python train.py --num_hidden_layers=12 --hidden_size=384 --n_experts=40 --experts_per_token=6 --d_expert=64 --d_shared_expert=0 --hidden_act="swiglu" --moe_layers=[0, 1, 2, 3, 4, 5, 6, 7, 8, 9, 10, 11] --router_score="softmax" --normalize_top_k=true --routed_scale=1.0 --balance_loss=0.00464 --balance_bias=false --router_z_loss=0.001 --init_std_router=0.0169 --lr_router=0.000941 --num_attention_heads=6 --num_key_value_heads=6 --head_dim=96 --vocab_size=13693 --norm="rmsnorm" --norm_place="pre" --norm_eps=1e-06 --positions="rope" --rope_theta=10000.0 --rope_fraction=1.0 --qk_norm=false --attn_scale=0.102 --tie_word_embeddings=false --parallel_block=false --init="normal" --init_std_qkv=0.026 --init_std_o=0.0 --init_std_up=0.026 --init_std_down=0.0 --optimizer="adam_variant" --learning_rate=0.000617 --beta1=0.95 --beta2=0.98 --weight_decay=0.0 --lr_head=0.00453 --warmup_steps=312 --schedule="wsd" --decay_fraction=0.716 --decay_shape="sqrt" --final_lr_fraction=0.0 --batch_tokens=32768 --max_seq_len=1024 --doc_mask=true --train_tokens=317900000 --max_steps=9702 --dataset="wikipedia_en"
Below are experts of layer 9 (counted from 0) of a mixture-of-experts language model. Rows are named router (the router's row for the expert), gate (a neuron's input weights, with its number), up (a neuron's input weights, with its number), down (a neuron's output weights, with its number) and show model dimensions 96-191. Each number is 200 + 30 x the weight over its row's rms, rounded and kept within 0 to 999.
After each expert's rows: a language model's description of what the expert responds to; "mostly gets" lists some tokens that are sent to it at least half of the time. This comes from a sample of Wikipedia text that the model never trained on.

# expert 15
router,145,234,228,189,193,161,206,191,223,183,199,193,159,180,200,190,155,182,166,202,218,225,189,148,248,235,198,177,226,172,155,225,134,212,196,223,205,253,227,233,248,187,160,196,204,171,204,259,243,180,147,165,193,159,248,214,192,227,185,218,196,152,169,181,216,217,190,238,236,204,142,206,199,189,199,194,224,177,206,208,164,203,190,201,206,218,155,125,179,220,233,223,225,173,136,146
gate0,155,149,230,229,166,234,247,180,215,193,205,184,195,177,187,202,149,185,206,189,196,242,250,156,186,217,221,230,201,263,208,95,242,207,220,207,193,201,196,195,178,180,200,143,202,255,175,199,166,244,178,207,207,221,178,202,145,135,173,187,227,205,191,174,179,184,206,208,237,205,176,199,202,226,210,212,221,212,239,177,178,222,150,160,172,199,201,215,213,149,287,230,163,205,279,207
up0,197,207,164,235,182,200,195,175,192,264,215,156,225,244,184,201,200,239,164,211,213,150,130,204,258,203,244,186,233,119,163,249,199,172,183,206,157,199,141,198,242,206,186,195,207,167,183,228,172,202,240,182,169,173,221,199,218,241,162,200,208,187,207,229,208,204,237,167,176,231,211,162,269,172,238,163,130,212,192,241,206,205,217,246,150,225,132,189,186,211,190,213,225,231,124,181
down0,165,203,201,192,215,148,196,144,231,200,209,166,190,220,191,199,222,228,245,210,199,245,224,228,207,191,191,199,217,196,205,118,217,200,259,213,214,217,213,182,194,257,191,245,195,201,236,247,191,246,183,190,160,173,207,204,209,212,192,190,154,147,227,176,232,230,226,251,208,224,183,227,211,223,184,268,189,193,165,190,245,264,163,246,205,243,185,230,241,208,178,212,168,204,283,189
It responds to: Digits inside four-digit years, as in 2006 and 1979, plus ordinal and quantity words like first, early, several, two.
mostly gets: " early", " late", " few", " six", " among", " second"

# expert 28
router,192,177,269,182,219,185,294,179,182,216,192,232,197,167,187,231,209,171,218,203,191,205,193,177,208,213,199,184,214,174,205,236,126,190,182,155,215,220,242,207,237,216,204,188,169,212,218,212,200,135,163,192,193,219,252,203,266,135,205,259,202,147,179,107,208,221,183,246,214,218,175,220,210,217,155,211,163,145,153,209,191,221,169,191,230,245,118,160,152,211,237,181,230,179,225,167
gate0,184,191,192,219,216,198,233,167,210,185,203,197,223,200,179,234,233,178,200,165,160,238,168,192,222,212,209,246,239,186,191,237,236,177,223,178,177,216,261,184,252,218,175,198,176,142,233,201,201,148,195,160,215,166,203,176,177,212,212,229,230,151,202,194,158,204,188,184,229,214,205,199,161,191,130,203,211,142,183,214,142,203,155,207,171,183,218,231,220,210,218,143,210,211,177,218
up0,223,186,214,241,221,258,214,212,151,164,203,196,203,165,188,228,236,208,206,190,189,194,139,173,201,189,216,202,188,203,243,228,215,159,208,212,143,187,211,197,201,189,166,225,182,183,206,165,229,162,203,206,173,155,154,198,205,167,250,220,231,165,238,191,177,218,195,173,185,202,251,206,129,192,141,173,168,166,202,246,225,200,168,232,223,172,247,242,213,145,154,155,175,238,180,269
down0,146,223,197,242,180,159,208,189,205,243,239,199,165,150,170,188,212,170,199,161,231,112,175,179,214,195,181,167,187,170,129,181,197,198,211,219,211,211,227,229,195,137,210,226,189,224,205,209,177,212,220,220,178,204,182,176,180,178,196,195,208,202,208,247,209,215,262,212,199,158,225,159,166,254,190,176,201,236,227,192,204,208,211,230,165,210,233,141,201,156,178,192,179,182,239,191
It responds to: Inner pieces of French and other names (Léandre, Alexandre) plus words in military service text such as served, Navy, medals with.
mostly gets: "and", "anc", " served", " Navy", " military", " Ar"

# expert 13
router,199,217,210,165,177,152,232,180,234,195,217,144,186,178,204,227,135,157,208,165,215,221,194,200,206,166,188,217,220,183,184,221,180,179,202,155,178,194,214,229,205,205,213,130,215,190,210,213,200,169,163,187,176,221,221,228,185,190,206,209,203,190,200,164,228,191,189,260,213,185,170,257,204,197,207,198,189,192,197,223,182,202,202,192,200,240,179,145,161,211,191,176,264,208,193,204
gate0,210,177,194,179,202,159,192,235,205,191,173,235,246,184,222,158,265,188,197,190,224,236,210,203,209,193,199,179,205,165,219,203,262,224,196,227,194,183,262,135,211,229,198,208,241,182,181,179,220,185,202,240,173,241,250,177,209,208,232,171,172,214,248,232,171,221,247,210,198,216,204,201,196,201,146,181,219,238,223,263,181,207,183,234,228,211,195,201,185,156,178,164,207,181,186,189
up0,202,222,271,217,220,202,169,203,264,220,186,177,176,194,203,221,174,179,219,189,197,166,193,192,227,137,249,253,200,214,176,224,147,226,176,178,239,202,184,218,246,190,163,237,206,227,220,247,213,218,203,157,210,198,184,239,224,133,176,174,164,183,204,189,175,220,165,188,205,277,198,228,267,191,190,201,171,147,194,183,202,197,180,144,151,205,192,171,238,177,200,211,201,213,138,253
down0,166,198,210,242,188,242,196,274,225,219,225,208,200,202,161,198,253,233,175,224,177,242,239,219,178,205,193,182,190,184,186,213,223,168,205,203,225,158,239,221,200,174,182,181,214,171,179,178,259,207,217,185,193,155,249,177,225,206,207,169,186,227,203,215,222,182,175,210,140,192,174,219,245,210,227,231,195,234,217,245,229,230,185,233,217,221,188,190,206,122,241,227,168,164,262,201
It responds to: Country, state and city names and their pieces after the or of, such as States, York, China, Texas, U.S.
mostly gets: " York", " States", "SI", " China", " country", ".S"

# expert 18
router,108,240,205,205,129,180,209,172,238,221,186,168,178,123,228,216,212,189,154,229,229,223,196,165,202,221,154,176,274,224,170,189,206,185,212,175,177,208,203,234,195,218,222,155,178,135,259,204,205,151,224,194,235,198,220,207,221,207,232,206,201,139,189,229,159,269,183,211,219,185,146,245,205,233,218,253,219,211,195,225,186,222,188,215,246,238,194,202,161,169,203,234,186,212,219,182
gate2,153,223,176,218,198,210,224,190,207,209,220,164,224,260,194,247,201,206,236,233,155,216,170,154,193,251,102,195,225,189,252,195,238,219,211,213,187,194,204,227,199,228,222,201,245,198,183,176,184,164,186,221,181,203,236,186,198,229,236,211,187,239,209,200,189,161,236,214,148,186,235,161,174,172,183,207,208,229,215,199,203,259,247,153,182,203,154,213,184,225,226,241,212,236,193,209
up2,188,194,196,204,224,188,182,243,205,180,201,209,206,278,211,192,226,220,204,249,165,187,231,166,188,215,197,186,193,169,277,169,212,182,248,238,202,177,245,227,203,159,176,206,226,191,220,177,179,184,200,215,197,239,240,204,187,255,206,172,175,238,163,249,211,133,182,241,187,160,227,203,197,246,235,169,193,225,195,172,184,220,236,187,162,198,220,174,190,174,198,224,241,206,190,200
down2,177,188,194,211,214,223,156,164,235,207,178,203,226,201,223,223,221,189,163,179,199,201,200,148,207,231,153,213,188,197,224,181,230,198,203,216,234,181,218,209,186,209,174,217,196,205,130,205,174,208,196,194,210,183,172,194,194,190,199,222,187,192,198,190,179,213,198,173,225,216,242,280,203,209,184,141,212,163,178,138,264,209,229,200,218,227,167,221,159,194,231,197,207,197,185,191
It responds to: Sports words and function words in team and player articles, such as League, Cup, won, played, and table pipes in results.
mostly gets: " Championship", " football", " League", " Cup", " won", " league"

# expert 21
router,180,204,219,171,229,169,190,165,228,230,223,205,169,190,213,251,152,171,180,173,154,241,182,188,188,205,193,187,264,238,195,224,198,169,168,156,182,190,236,253,195,234,146,177,144,186,181,201,187,166,208,194,218,195,214,205,247,205,195,216,207,176,204,170,187,207,185,226,196,201,197,230,226,192,185,212,238,131,172,211,177,162,169,183,244,226,163,200,197,244,221,180,201,235,184,212
gate2,203,259,205,238,154,180,213,175,161,220,186,183,137,236,144,180,246,216,163,204,163,222,246,199,191,179,229,194,158,230,256,256,224,215,137,164,264,197,126,182,138,228,121,227,236,207,182,136,237,201,193,212,223,184,177,163,216,192,198,164,172,212,215,183,191,176,175,198,185,190,224,244,159,168,179,187,151,185,161,182,167,221,156,163,185,218,247,215,244,218,189,157,199,232,227,221
up2,228,173,211,165,164,158,172,209,185,153,201,205,180,202,205,224,174,247,203,156,171,251,180,277,197,215,222,201,228,206,190,199,179,193,245,167,172,232,254,231,183,185,196,174,226,236,134,223,187,209,228,249,149,205,221,276,189,189,192,190,216,227,231,183,225,189,156,247,189,160,207,195,164,224,220,197,174,198,168,183,203,202,207,178,206,163,168,195,169,154,212,258,157,181,249,205
down2,156,248,242,194,203,177,211,209,186,214,231,217,203,230,209,210,225,160,222,165,169,231,184,204,199,191,217,194,215,251,189,219,195,186,176,162,217,194,155,187,253,253,169,194,214,163,163,190,241,201,206,231,189,203,218,197,186,187,244,182,181,252,224,234,201,211,226,238,176,203,176,172,224,231,154,143,218,209,179,253,229,174,208,266,244,196,210,238,229,223,210,175,167,195,177,173
It responds to: Colons after names or places in citations and lists, like Leipzig: or New:, plus assorted mid-word pieces.
mostly gets: " but", "-up", " :", "ows", "om", "   "

# expert 10
router,151,235,204,196,174,174,233,213,230,205,207,204,216,158,208,216,150,171,170,200,186,213,190,186,225,198,159,196,265,217,180,248,138,218,200,179,169,179,227,194,188,152,184,182,153,215,220,204,209,208,202,186,190,171,211,239,237,218,231,211,179,190,163,211,191,224,188,226,184,228,162,185,184,185,234,223,204,188,177,184,206,187,177,181,180,252,204,175,161,248,263,210,222,171,169,176
gate0,217,187,160,220,227,194,182,193,221,215,192,235,209,192,252,194,174,170,205,226,238,180,180,217,200,217,203,245,239,241,177,182,225,223,206,223,204,241,195,206,219,232,171,197,247,182,257,251,178,225,187,176,268,223,215,215,187,192,222,202,297,214,153,187,192,231,175,209,222,233,157,241,217,236,211,213,256,172,206,168,177,169,234,209,211,179,223,201,168,226,166,151,179,160,177,179
up0,239,153,170,212,222,213,145,230,245,216,167,235,270,240,187,131,217,209,228,235,210,178,188,211,173,204,217,247,228,233,214,159,207,198,192,261,257,156,202,151,182,205,191,206,207,225,214,209,158,243,219,223,220,258,183,174,184,165,223,172,254,217,202,200,200,256,194,181,176,182,174,192,204,258,198,199,185,204,212,169,195,152,246,243,205,177,256,185,209,214,223,173,227,216,238,211
down0,223,204,215,196,159,238,197,210,137,178,144,215,200,176,188,230,197,175,236,219,138,163,219,201,146,178,202,194,199,217,238,216,215,201,233,168,201,182,225,159,178,148,219,197,197,192,197,213,137,155,155,151,187,218,173,199,200,246,205,216,177,212,242,212,173,157,157,174,183,173,217,169,213,212,219,224,212,249,180,162,145,183,229,200,228,167,232,179,216,191,210,282,197,248,243,204
It responds to: Word pieces right after a capital initial in names and words, such as D-y-kes, Th-ames, and digits and "year" in tables.
mostly gets: "y", "ae", "á", "op", " years", "le"

# expert 30
router,164,240,236,161,188,171,236,172,230,221,161,189,157,229,203,202,174,185,192,204,225,231,215,191,194,201,189,179,264,194,177,247,206,180,236,146,153,208,219,229,215,187,191,169,173,145,213,219,225,180,232,162,222,175,278,202,233,227,221,213,238,148,189,186,177,211,239,210,195,208,121,197,211,250,181,219,217,149,197,225,148,175,185,167,194,220,161,195,171,217,191,194,240,191,153,198
gate0,201,219,197,187,167,216,234,253,228,237,178,147,179,234,204,176,209,226,187,139,152,207,203,192,215,172,156,212,178,220,188,267,188,196,202,184,179,185,229,213,246,148,254,206,252,238,148,177,245,160,173,153,154,195,221,190,258,232,200,250,195,185,151,191,213,191,200,217,179,161,185,172,169,206,173,196,239,166,189,236,194,190,194,190,168,184,150,149,127,173,176,214,169,233,150,197
up0,218,217,222,218,162,231,184,231,255,241,171,151,156,251,190,161,193,233,176,169,178,173,170,201,161,134,206,220,167,194,171,258,208,177,215,230,122,177,213,179,196,149,251,221,220,212,170,192,205,143,181,201,179,192,187,178,213,203,217,233,196,173,191,226,259,180,177,197,174,165,171,215,176,202,194,183,195,191,181,221,259,186,186,180,151,214,168,173,143,194,147,210,178,225,199,187
down0,212,271,219,162,156,221,221,171,210,211,147,216,246,126,207,200,219,166,214,166,178,196,230,221,204,233,207,221,178,195,206,158,240,210,196,173,204,177,185,201,271,261,233,253,200,225,201,158,228,157,215,219,229,219,149,188,200,200,241,211,150,233,183,141,223,199,261,138,152,254,210,205,180,149,175,198,192,198,205,146,198,158,234,203,208,220,201,174,208,207,242,190,273,187,250,201
It responds to: Capital letters or first pieces of proper names and capitalized words starting a name, such as Henderson, Art-emisia, Gill-aspie, Robert.
mostly gets: "See", " Genus", " Candidate", " De", " Species", " Mr"

# expert 31
router,200,210,250,212,147,159,195,193,208,204,187,208,177,186,178,243,180,148,178,213,223,253,195,215,222,205,160,213,218,190,162,216,184,168,155,179,170,212,219,268,202,186,220,206,151,204,176,248,237,183,174,123,231,213,224,151,224,238,200,222,206,191,191,159,174,201,193,240,245,221,181,257,232,209,212,240,199,175,168,196,169,206,148,179,198,206,134,169,169,194,236,171,240,177,177,174
gate0,189,204,293,193,166,185,243,166,217,198,206,231,242,245,158,182,214,157,218,178,191,285,243,176,236,186,195,157,201,153,171,231,217,234,170,170,176,228,175,208,253,244,173,186,148,179,201,217,194,185,167,184,190,230,232,209,213,151,254,211,121,239,217,222,131,263,180,190,232,208,141,268,203,238,184,239,227,213,215,149,217,152,211,226,229,250,162,235,210,160,148,173,238,165,177,183
up0,203,219,138,188,211,235,215,239,185,210,198,206,164,150,225,251,172,192,159,236,189,173,149,214,210,209,233,220,217,220,214,184,166,196,260,207,216,189,221,185,181,191,187,194,201,216,232,224,249,213,200,189,252,147,189,204,240,200,126,233,266,164,171,176,218,169,236,222,198,174,245,187,207,169,226,174,219,167,181,220,188,243,158,186,156,168,210,174,171,232,197,207,195,191,162,202
down0,250,228,199,194,209,196,178,141,234,254,192,174,159,273,200,208,168,247,195,174,166,218,153,225,204,196,183,166,230,179,140,224,209,222,192,144,143,212,195,223,216,226,204,236,185,150,198,223,249,236,188,199,250,175,200,210,206,132,278,193,220,169,196,181,221,232,213,212,177,221,285,212,191,274,148,199,181,200,237,164,159,194,149,167,202,209,234,178,244,190,219,180,134,177,161,206
It responds to: Subword fragments inside surnames and foreign names, e.g. Mc-El-roy, Bel-ushi, Pat-rik, Wink-ler, and suffixes like -ville, -ford, -ić.
mostly gets: "ley", "ić", "ani", "ena", "ville", "ama"

# expert 27
router,119,181,180,225,168,191,209,185,215,260,171,191,181,188,208,217,172,208,153,186,207,221,183,181,233,173,181,182,217,198,185,196,167,198,206,177,165,187,231,204,275,212,202,112,211,185,236,187,217,166,169,234,181,204,218,237,209,207,230,215,198,214,196,208,156,222,207,208,267,184,183,210,169,175,190,236,188,207,181,208,151,212,218,179,242,220,182,183,213,254,235,188,248,166,194,141
gate0,242,184,178,202,235,220,228,204,140,196,225,240,238,165,226,175,197,179,200,148,240,227,182,277,221,166,141,189,157,245,234,166,187,176,181,177,188,169,212,196,192,222,221,191,205,165,164,243,152,231,207,197,160,256,240,181,162,242,137,227,171,180,247,201,153,204,163,210,200,201,110,202,179,166,170,166,225,216,196,196,208,173,199,210,193,204,196,150,192,180,216,190,151,184,215,237
up0,222,190,207,201,220,164,230,220,208,193,237,198,244,243,186,236,236,237,220,235,196,178,148,243,246,164,209,180,124,272,202,231,200,211,190,228,161,167,260,169,166,138,193,235,183,197,170,228,208,206,224,226,228,305,261,218,255,201,169,217,182,184,253,183,239,236,134,190,173,202,159,219,243,209,151,202,271,137,199,186,203,197,205,204,125,198,174,183,200,185,191,190,189,182,199,212
down0,146,198,233,209,205,223,144,174,170,215,156,203,183,186,205,195,111,177,165,234,202,221,151,229,176,174,170,171,181,222,185,231,211,236,166,199,252,213,236,194,229,200,181,202,212,240,188,213,231,218,156,148,223,149,153,206,225,169,274,165,287,204,209,196,186,176,160,233,193,217,266,181,176,180,242,200,191,193,187,215,257,222,210,194,220,182,192,149,225,186,154,199,216,187,237,191
It responds to: Mostly of and a in running prose, plus mid-word pieces like w-it and table headers such as See, Preceded, Apps.
mostly gets: "See", " Genus", " Apps", " Votes", " Species", " Preceded"

# expert 19
router,167,213,281,203,164,190,206,198,220,245,249,198,172,155,224,219,156,142,183,202,235,237,225,205,233,224,189,232,226,194,180,201,167,217,214,187,184,172,180,222,211,233,175,179,180,181,199,224,245,197,162,150,202,154,226,173,254,216,195,220,221,163,137,156,198,178,198,242,211,213,164,244,217,189,179,250,214,193,178,174,163,229,181,201,220,225,136,163,179,204,231,166,216,196,173,198
gate0,162,238,228,237,215,189,184,194,141,255,138,170,232,201,146,166,173,215,202,244,210,169,228,208,187,185,173,229,194,221,176,247,185,207,218,192,205,179,167,188,175,252,204,191,172,220,225,214,208,170,177,174,190,274,194,176,172,177,180,204,179,252,224,252,197,197,219,264,182,216,220,190,196,185,185,165,170,258,208,168,192,203,174,215,191,251,248,145,226,158,157,198,244,219,201,193
up0,172,180,257,193,224,229,232,178,128,210,266,226,207,232,187,198,230,211,108,188,175,200,236,197,139,205,199,225,170,208,171,198,229,221,213,229,263,255,188,211,159,197,166,154,188,219,231,170,147,213,220,214,160,155,171,172,234,182,191,216,161,250,228,230,183,156,143,219,169,199,205,219,191,165,179,216,208,241,213,225,201,229,228,298,160,154,151,234,190,238,219,183,158,188,201,194
down0,218,172,148,228,135,196,176,157,244,190,194,157,208,142,240,238,183,156,229,184,227,177,145,197,181,207,205,274,151,188,169,164,181,203,237,223,148,218,211,247,236,145,217,186,248,208,247,225,179,217,167,230,176,188,243,199,180,222,221,174,206,138,136,194,186,208,140,209,245,192,165,208,233,248,211,211,218,231,231,196,172,165,206,121,252,174,211,197,205,197,236,250,245,221,162,210
It responds to: Given names of people in rosters, team lists and credits, such as John, Paul, Anna, Terry, Manuel, often within tables.
mostly gets: " John", " George", " Paul", " William", " Michael", "ai"

# expert 29
router,216,198,211,185,185,188,220,128,189,204,248,223,174,185,260,234,203,173,193,221,169,209,183,146,186,204,202,187,200,191,209,218,188,175,179,154,212,235,237,253,186,212,204,160,178,180,241,231,261,176,206,162,207,174,215,238,185,230,222,221,210,177,181,143,205,230,208,244,221,217,201,250,154,211,198,202,217,135,163,234,222,186,170,184,211,223,175,153,191,217,230,229,236,168,169,182
gate11,245,237,171,250,205,219,236,198,173,227,206,237,230,241,141,150,211,193,235,185,216,178,190,131,237,257,207,204,185,190,233,214,237,217,198,208,183,167,220,176,214,208,202,206,181,163,193,195,187,140,222,187,230,195,191,184,235,221,231,273,176,195,172,180,184,215,232,161,201,197,207,260,208,197,209,193,232,122,207,232,246,205,189,210,220,239,242,177,161,210,228,214,203,160,192,188
up11,199,183,270,162,208,156,182,193,211,177,236,156,183,176,230,192,173,177,145,199,236,221,186,267,196,165,195,208,199,218,137,178,178,205,187,141,178,225,180,246,197,195,184,194,199,226,188,208,193,231,166,188,174,169,221,220,196,165,181,155,220,180,215,161,198,218,143,218,186,204,177,193,223,175,197,185,200,238,208,184,151,200,212,197,184,171,169,222,249,192,194,172,194,224,200,207
down11,212,224,182,210,155,183,223,180,209,218,192,240,167,197,188,185,198,207,173,212,172,175,232,221,178,189,217,175,224,194,202,199,237,207,231,155,231,213,211,237,162,242,220,81,207,240,258,258,204,160,237,208,223,226,145,186,212,195,174,222,201,226,221,257,169,205,189,206,215,204,102,193,164,221,224,183,224,191,175,185,226,229,174,222,195,165,209,219,161,225,188,167,145,224,171,232
It responds to: Forms of be and have after to, it or which, such as was, is, be, were, been, in factual sentences.
mostly gets: " is", " were", " be", " are", " was", " been"

# expert 8
router,189,192,232,203,152,159,212,168,227,191,217,191,169,170,229,212,181,179,181,238,255,224,172,212,213,198,156,231,193,213,197,213,180,201,170,176,199,206,215,272,224,220,233,185,168,191,205,212,214,170,168,157,222,187,213,171,222,228,233,203,250,156,179,186,169,171,250,200,216,235,171,249,248,255,200,201,189,199,152,180,182,154,118,164,233,197,141,170,154,175,216,192,245,211,178,178
gate2,242,173,184,260,214,199,158,202,180,154,224,216,218,210,172,199,237,261,231,175,217,180,189,265,172,171,206,228,161,151,210,194,272,174,266,180,234,182,185,245,205,145,240,202,260,240,179,186,227,193,245,219,256,155,182,206,246,186,220,208,175,209,134,168,161,209,174,195,183,173,257,175,190,178,195,195,164,210,209,205,216,210,232,213,173,216,153,223,233,242,181,186,249,217,204,258
up2,184,183,195,242,222,216,240,214,195,214,251,206,170,208,260,203,198,167,218,153,173,210,188,139,254,224,208,201,242,177,210,210,184,181,249,213,175,221,245,257,205,169,215,228,176,208,154,285,205,181,191,184,186,212,171,195,217,159,197,235,258,186,134,184,164,225,244,233,228,182,239,231,208,228,148,189,230,158,162,193,219,192,175,181,201,179,107,187,173,242,206,185,214,186,225,223
down2,173,179,215,205,186,232,185,201,195,222,202,191,152,201,240,219,177,225,177,221,220,212,189,186,168,229,205,197,153,195,207,192,187,254,132,172,208,230,156,190,212,227,172,100,231,230,186,201,203,192,223,241,206,164,229,236,239,194,226,196,169,244,243,212,195,210,202,206,214,263,184,181,193,169,240,174,183,222,187,180,162,170,216,240,217,234,232,217,192,191,172,240,161,178,200,136
It responds to: Capitalized name pieces and last words of proper names or titles, such as Cup, Prix, Street, War, Give It Away, Heavy Bombers.
mostly gets: " Cup", " Prix", "-B", " War", " Singh", " Street"

# expert 11
router,194,223,262,180,174,212,231,171,213,227,202,165,200,198,242,199,205,157,165,233,203,192,161,143,254,235,207,164,212,206,160,219,167,197,175,163,208,253,218,257,239,182,189,161,190,166,255,277,235,194,152,187,235,188,207,243,172,225,215,209,221,162,178,181,159,204,221,211,214,231,201,236,172,245,172,216,239,156,146,224,219,268,161,198,206,222,144,187,211,209,225,172,280,209,184,188
gate0,178,230,149,207,182,232,219,193,207,164,238,233,209,262,194,204,224,221,208,176,212,198,197,142,207,193,216,205,195,228,207,151,219,132,246,169,227,191,196,189,173,174,191,208,225,191,185,175,204,184,225,194,267,182,173,235,207,202,197,135,186,228,203,251,211,146,198,162,225,105,184,222,186,202,244,199,155,210,202,213,221,177,153,145,178,132,208,229,200,215,157,229,192,173,185,279
up0,211,140,252,175,222,222,197,210,187,203,183,204,226,206,170,190,230,264,185,255,259,250,229,271,244,219,184,125,233,185,212,172,133,212,172,193,184,232,196,210,183,171,234,189,203,265,217,184,132,239,176,170,179,162,216,217,175,237,186,216,260,204,178,177,187,199,215,238,148,242,170,187,234,230,212,253,225,277,190,178,217,223,178,202,204,222,221,137,238,194,201,166,222,229,179,176
down0,252,203,164,205,223,229,234,193,206,178,171,214,186,178,233,228,181,215,214,212,210,212,169,153,179,148,206,256,179,218,235,191,179,185,203,208,247,197,193,179,191,202,234,141,204,209,254,256,233,201,190,195,179,243,221,178,157,189,161,206,144,201,223,213,188,166,230,215,196,244,75,189,123,190,203,197,199,151,201,196,142,240,190,227,212,192,186,203,193,187,247,244,167,212,169,257
It responds to: Commas after names or places, plus pipes, colons and hyphens in infobox lists and tables, e.g. Broadcasting, LLC; San Diego, California.
mostly gets: ",", "|", "),", ");", " =\n\n", "\","

# expert 38
router,177,207,232,179,163,171,206,169,201,186,240,188,182,164,193,212,194,183,185,194,205,229,199,183,244,206,197,180,240,176,178,189,177,212,170,220,236,194,204,172,199,186,186,161,179,163,243,159,202,148,202,126,176,184,210,224,231,212,145,213,218,167,229,136,177,157,185,203,233,255,176,211,230,189,181,191,243,138,187,210,149,164,159,172,190,218,179,194,151,209,188,208,238,178,147,211
gate11,202,248,207,185,218,209,152,191,217,217,213,200,215,183,228,192,212,195,195,193,154,196,244,169,195,179,194,188,198,166,182,250,197,186,172,207,235,217,195,187,197,191,215,205,275,162,207,169,164,203,185,184,209,216,215,177,152,270,245,157,247,224,202,164,155,174,175,186,199,171,198,142,202,189,206,195,243,169,232,207,209,190,176,177,146,211,220,179,193,208,300,184,192,233,200,261
up11,180,206,202,214,220,196,181,179,242,178,229,149,224,209,244,202,178,143,211,189,117,186,197,152,197,188,164,214,170,155,195,246,201,155,212,273,247,249,187,166,166,187,218,190,214,199,234,172,208,218,201,175,192,129,192,230,198,221,201,231,203,212,190,135,218,109,158,205,206,176,178,244,217,206,184,218,229,208,195,145,140,247,124,217,157,192,225,202,204,205,201,172,167,214,186,158
down11,201,183,234,197,193,169,215,192,184,226,162,203,196,267,218,197,224,219,194,198,196,205,212,210,171,161,148,213,172,219,216,173,206,267,240,170,205,226,240,188,226,243,190,188,212,186,215,144,198,212,203,213,138,203,163,223,189,155,191,107,201,199,209,168,178,244,250,193,194,189,215,157,147,203,175,184,212,159,205,156,181,190,202,196,279,213,231,227,175,240,207,210,201,169,227,204
It responds to: Middle pieces of long names and titles plus episode-table cells, such as Shakes-pe-are, Winn-eb-ago, Ros-eb-ank, episode numbers.
mostly gets: "att", "orn", "oll", " wrote", " Coordinates", " episode"

# expert 2
router,130,207,178,156,209,176,261,210,225,197,214,233,172,196,235,198,182,146,132,192,211,226,206,138,230,240,142,219,247,187,177,212,133,215,184,210,154,169,249,222,213,196,214,156,166,191,201,252,214,132,234,199,219,164,216,230,190,227,181,227,236,179,179,188,210,199,185,234,270,197,138,233,188,183,217,230,203,176,165,216,143,169,216,197,185,195,154,194,187,214,262,193,215,226,189,161
gate0,159,262,184,256,189,183,189,171,200,215,195,206,188,247,207,222,197,110,213,202,164,218,242,141,151,243,211,188,142,233,247,172,161,190,210,215,252,247,146,191,187,249,135,209,214,229,182,241,176,198,202,206,210,203,160,249,252,191,208,211,236,215,231,182,184,167,225,164,217,215,223,190,185,214,188,220,226,219,219,212,240,206,162,196,155,150,219,208,240,214,222,195,155,182,260,196
up0,237,225,193,190,221,220,212,156,212,233,206,196,176,212,250,230,245,266,212,228,200,177,238,194,152,125,211,209,188,224,226,254,218,195,158,260,191,234,154,206,184,224,213,251,189,265,223,205,186,241,139,204,150,176,213,211,161,185,189,219,192,204,213,166,182,157,191,183,225,158,193,143,157,203,185,218,181,199,198,166,255,207,195,173,175,206,219,247,272,188,177,162,163,227,171,205
down0,183,183,172,200,213,217,176,200,170,208,162,220,235,201,242,231,228,251,191,208,144,170,194,203,162,155,203,211,158,219,150,220,178,206,170,201,161,181,178,204,179,235,209,243,179,174,168,161,185,199,142,168,190,227,262,152,222,188,179,147,135,198,171,167,191,230,202,240,206,225,194,202,210,189,199,204,181,172,165,207,194,165,226,199,181,216,234,235,180,207,201,210,288,119,186,172
It responds to: Digits inside numeric table cells and coordinates, such as race times, stats, populations, and degree-minute values like 51°58′12″N.
mostly gets: "′", "°N", "°W", " million", "″W", "°E"

# expert 34
router,157,208,192,209,169,203,168,179,193,205,231,181,166,175,229,292,221,191,188,221,160,232,195,207,225,229,159,162,226,186,167,208,167,207,160,149,192,181,231,227,218,201,191,197,194,192,225,183,193,177,161,215,223,250,225,218,153,224,220,223,195,132,152,158,219,202,247,208,235,187,158,209,207,256,202,277,210,163,183,176,184,231,151,196,247,211,200,230,206,197,215,212,231,156,183,180
gate0,162,237,241,190,207,208,203,171,194,158,222,217,229,198,195,161,201,231,205,188,175,171,243,221,159,170,196,172,195,221,223,199,188,181,205,216,193,141,228,147,193,187,161,167,216,112,233,238,158,189,203,249,213,239,187,172,166,210,212,221,243,164,217,192,197,241,232,169,220,189,131,208,210,224,198,243,248,210,208,195,232,188,207,186,231,238,227,197,216,205,179,178,192,172,186,142
up0,161,230,209,184,253,208,165,190,204,190,190,220,179,156,174,179,155,195,184,233,197,163,174,194,204,221,224,183,200,199,215,190,197,209,229,173,238,170,195,191,167,200,127,197,189,118,175,151,200,235,236,210,174,160,269,184,196,182,194,212,190,206,209,217,208,189,141,150,218,167,220,216,150,181,191,233,213,156,226,177,203,228,220,226,214,194,190,181,215,173,226,260,197,191,172,241
down0,212,211,247,234,174,248,205,222,194,231,178,165,234,183,229,140,206,152,140,139,192,214,153,213,211,179,156,201,227,178,148,222,201,176,181,227,184,172,211,176,236,231,227,224,184,210,196,210,206,134,213,137,169,178,215,196,259,145,226,174,209,185,225,187,198,206,236,252,155,216,205,197,180,193,222,185,264,208,177,224,210,234,189,187,165,160,187,219,248,230,170,121,209,185,207,203
It responds to: Words and pipes in music articles about albums, singles, and chart positions, such as album, released, "reached number one on".
mostly gets: " album", " debut", "ol", " Result", " song", " lb"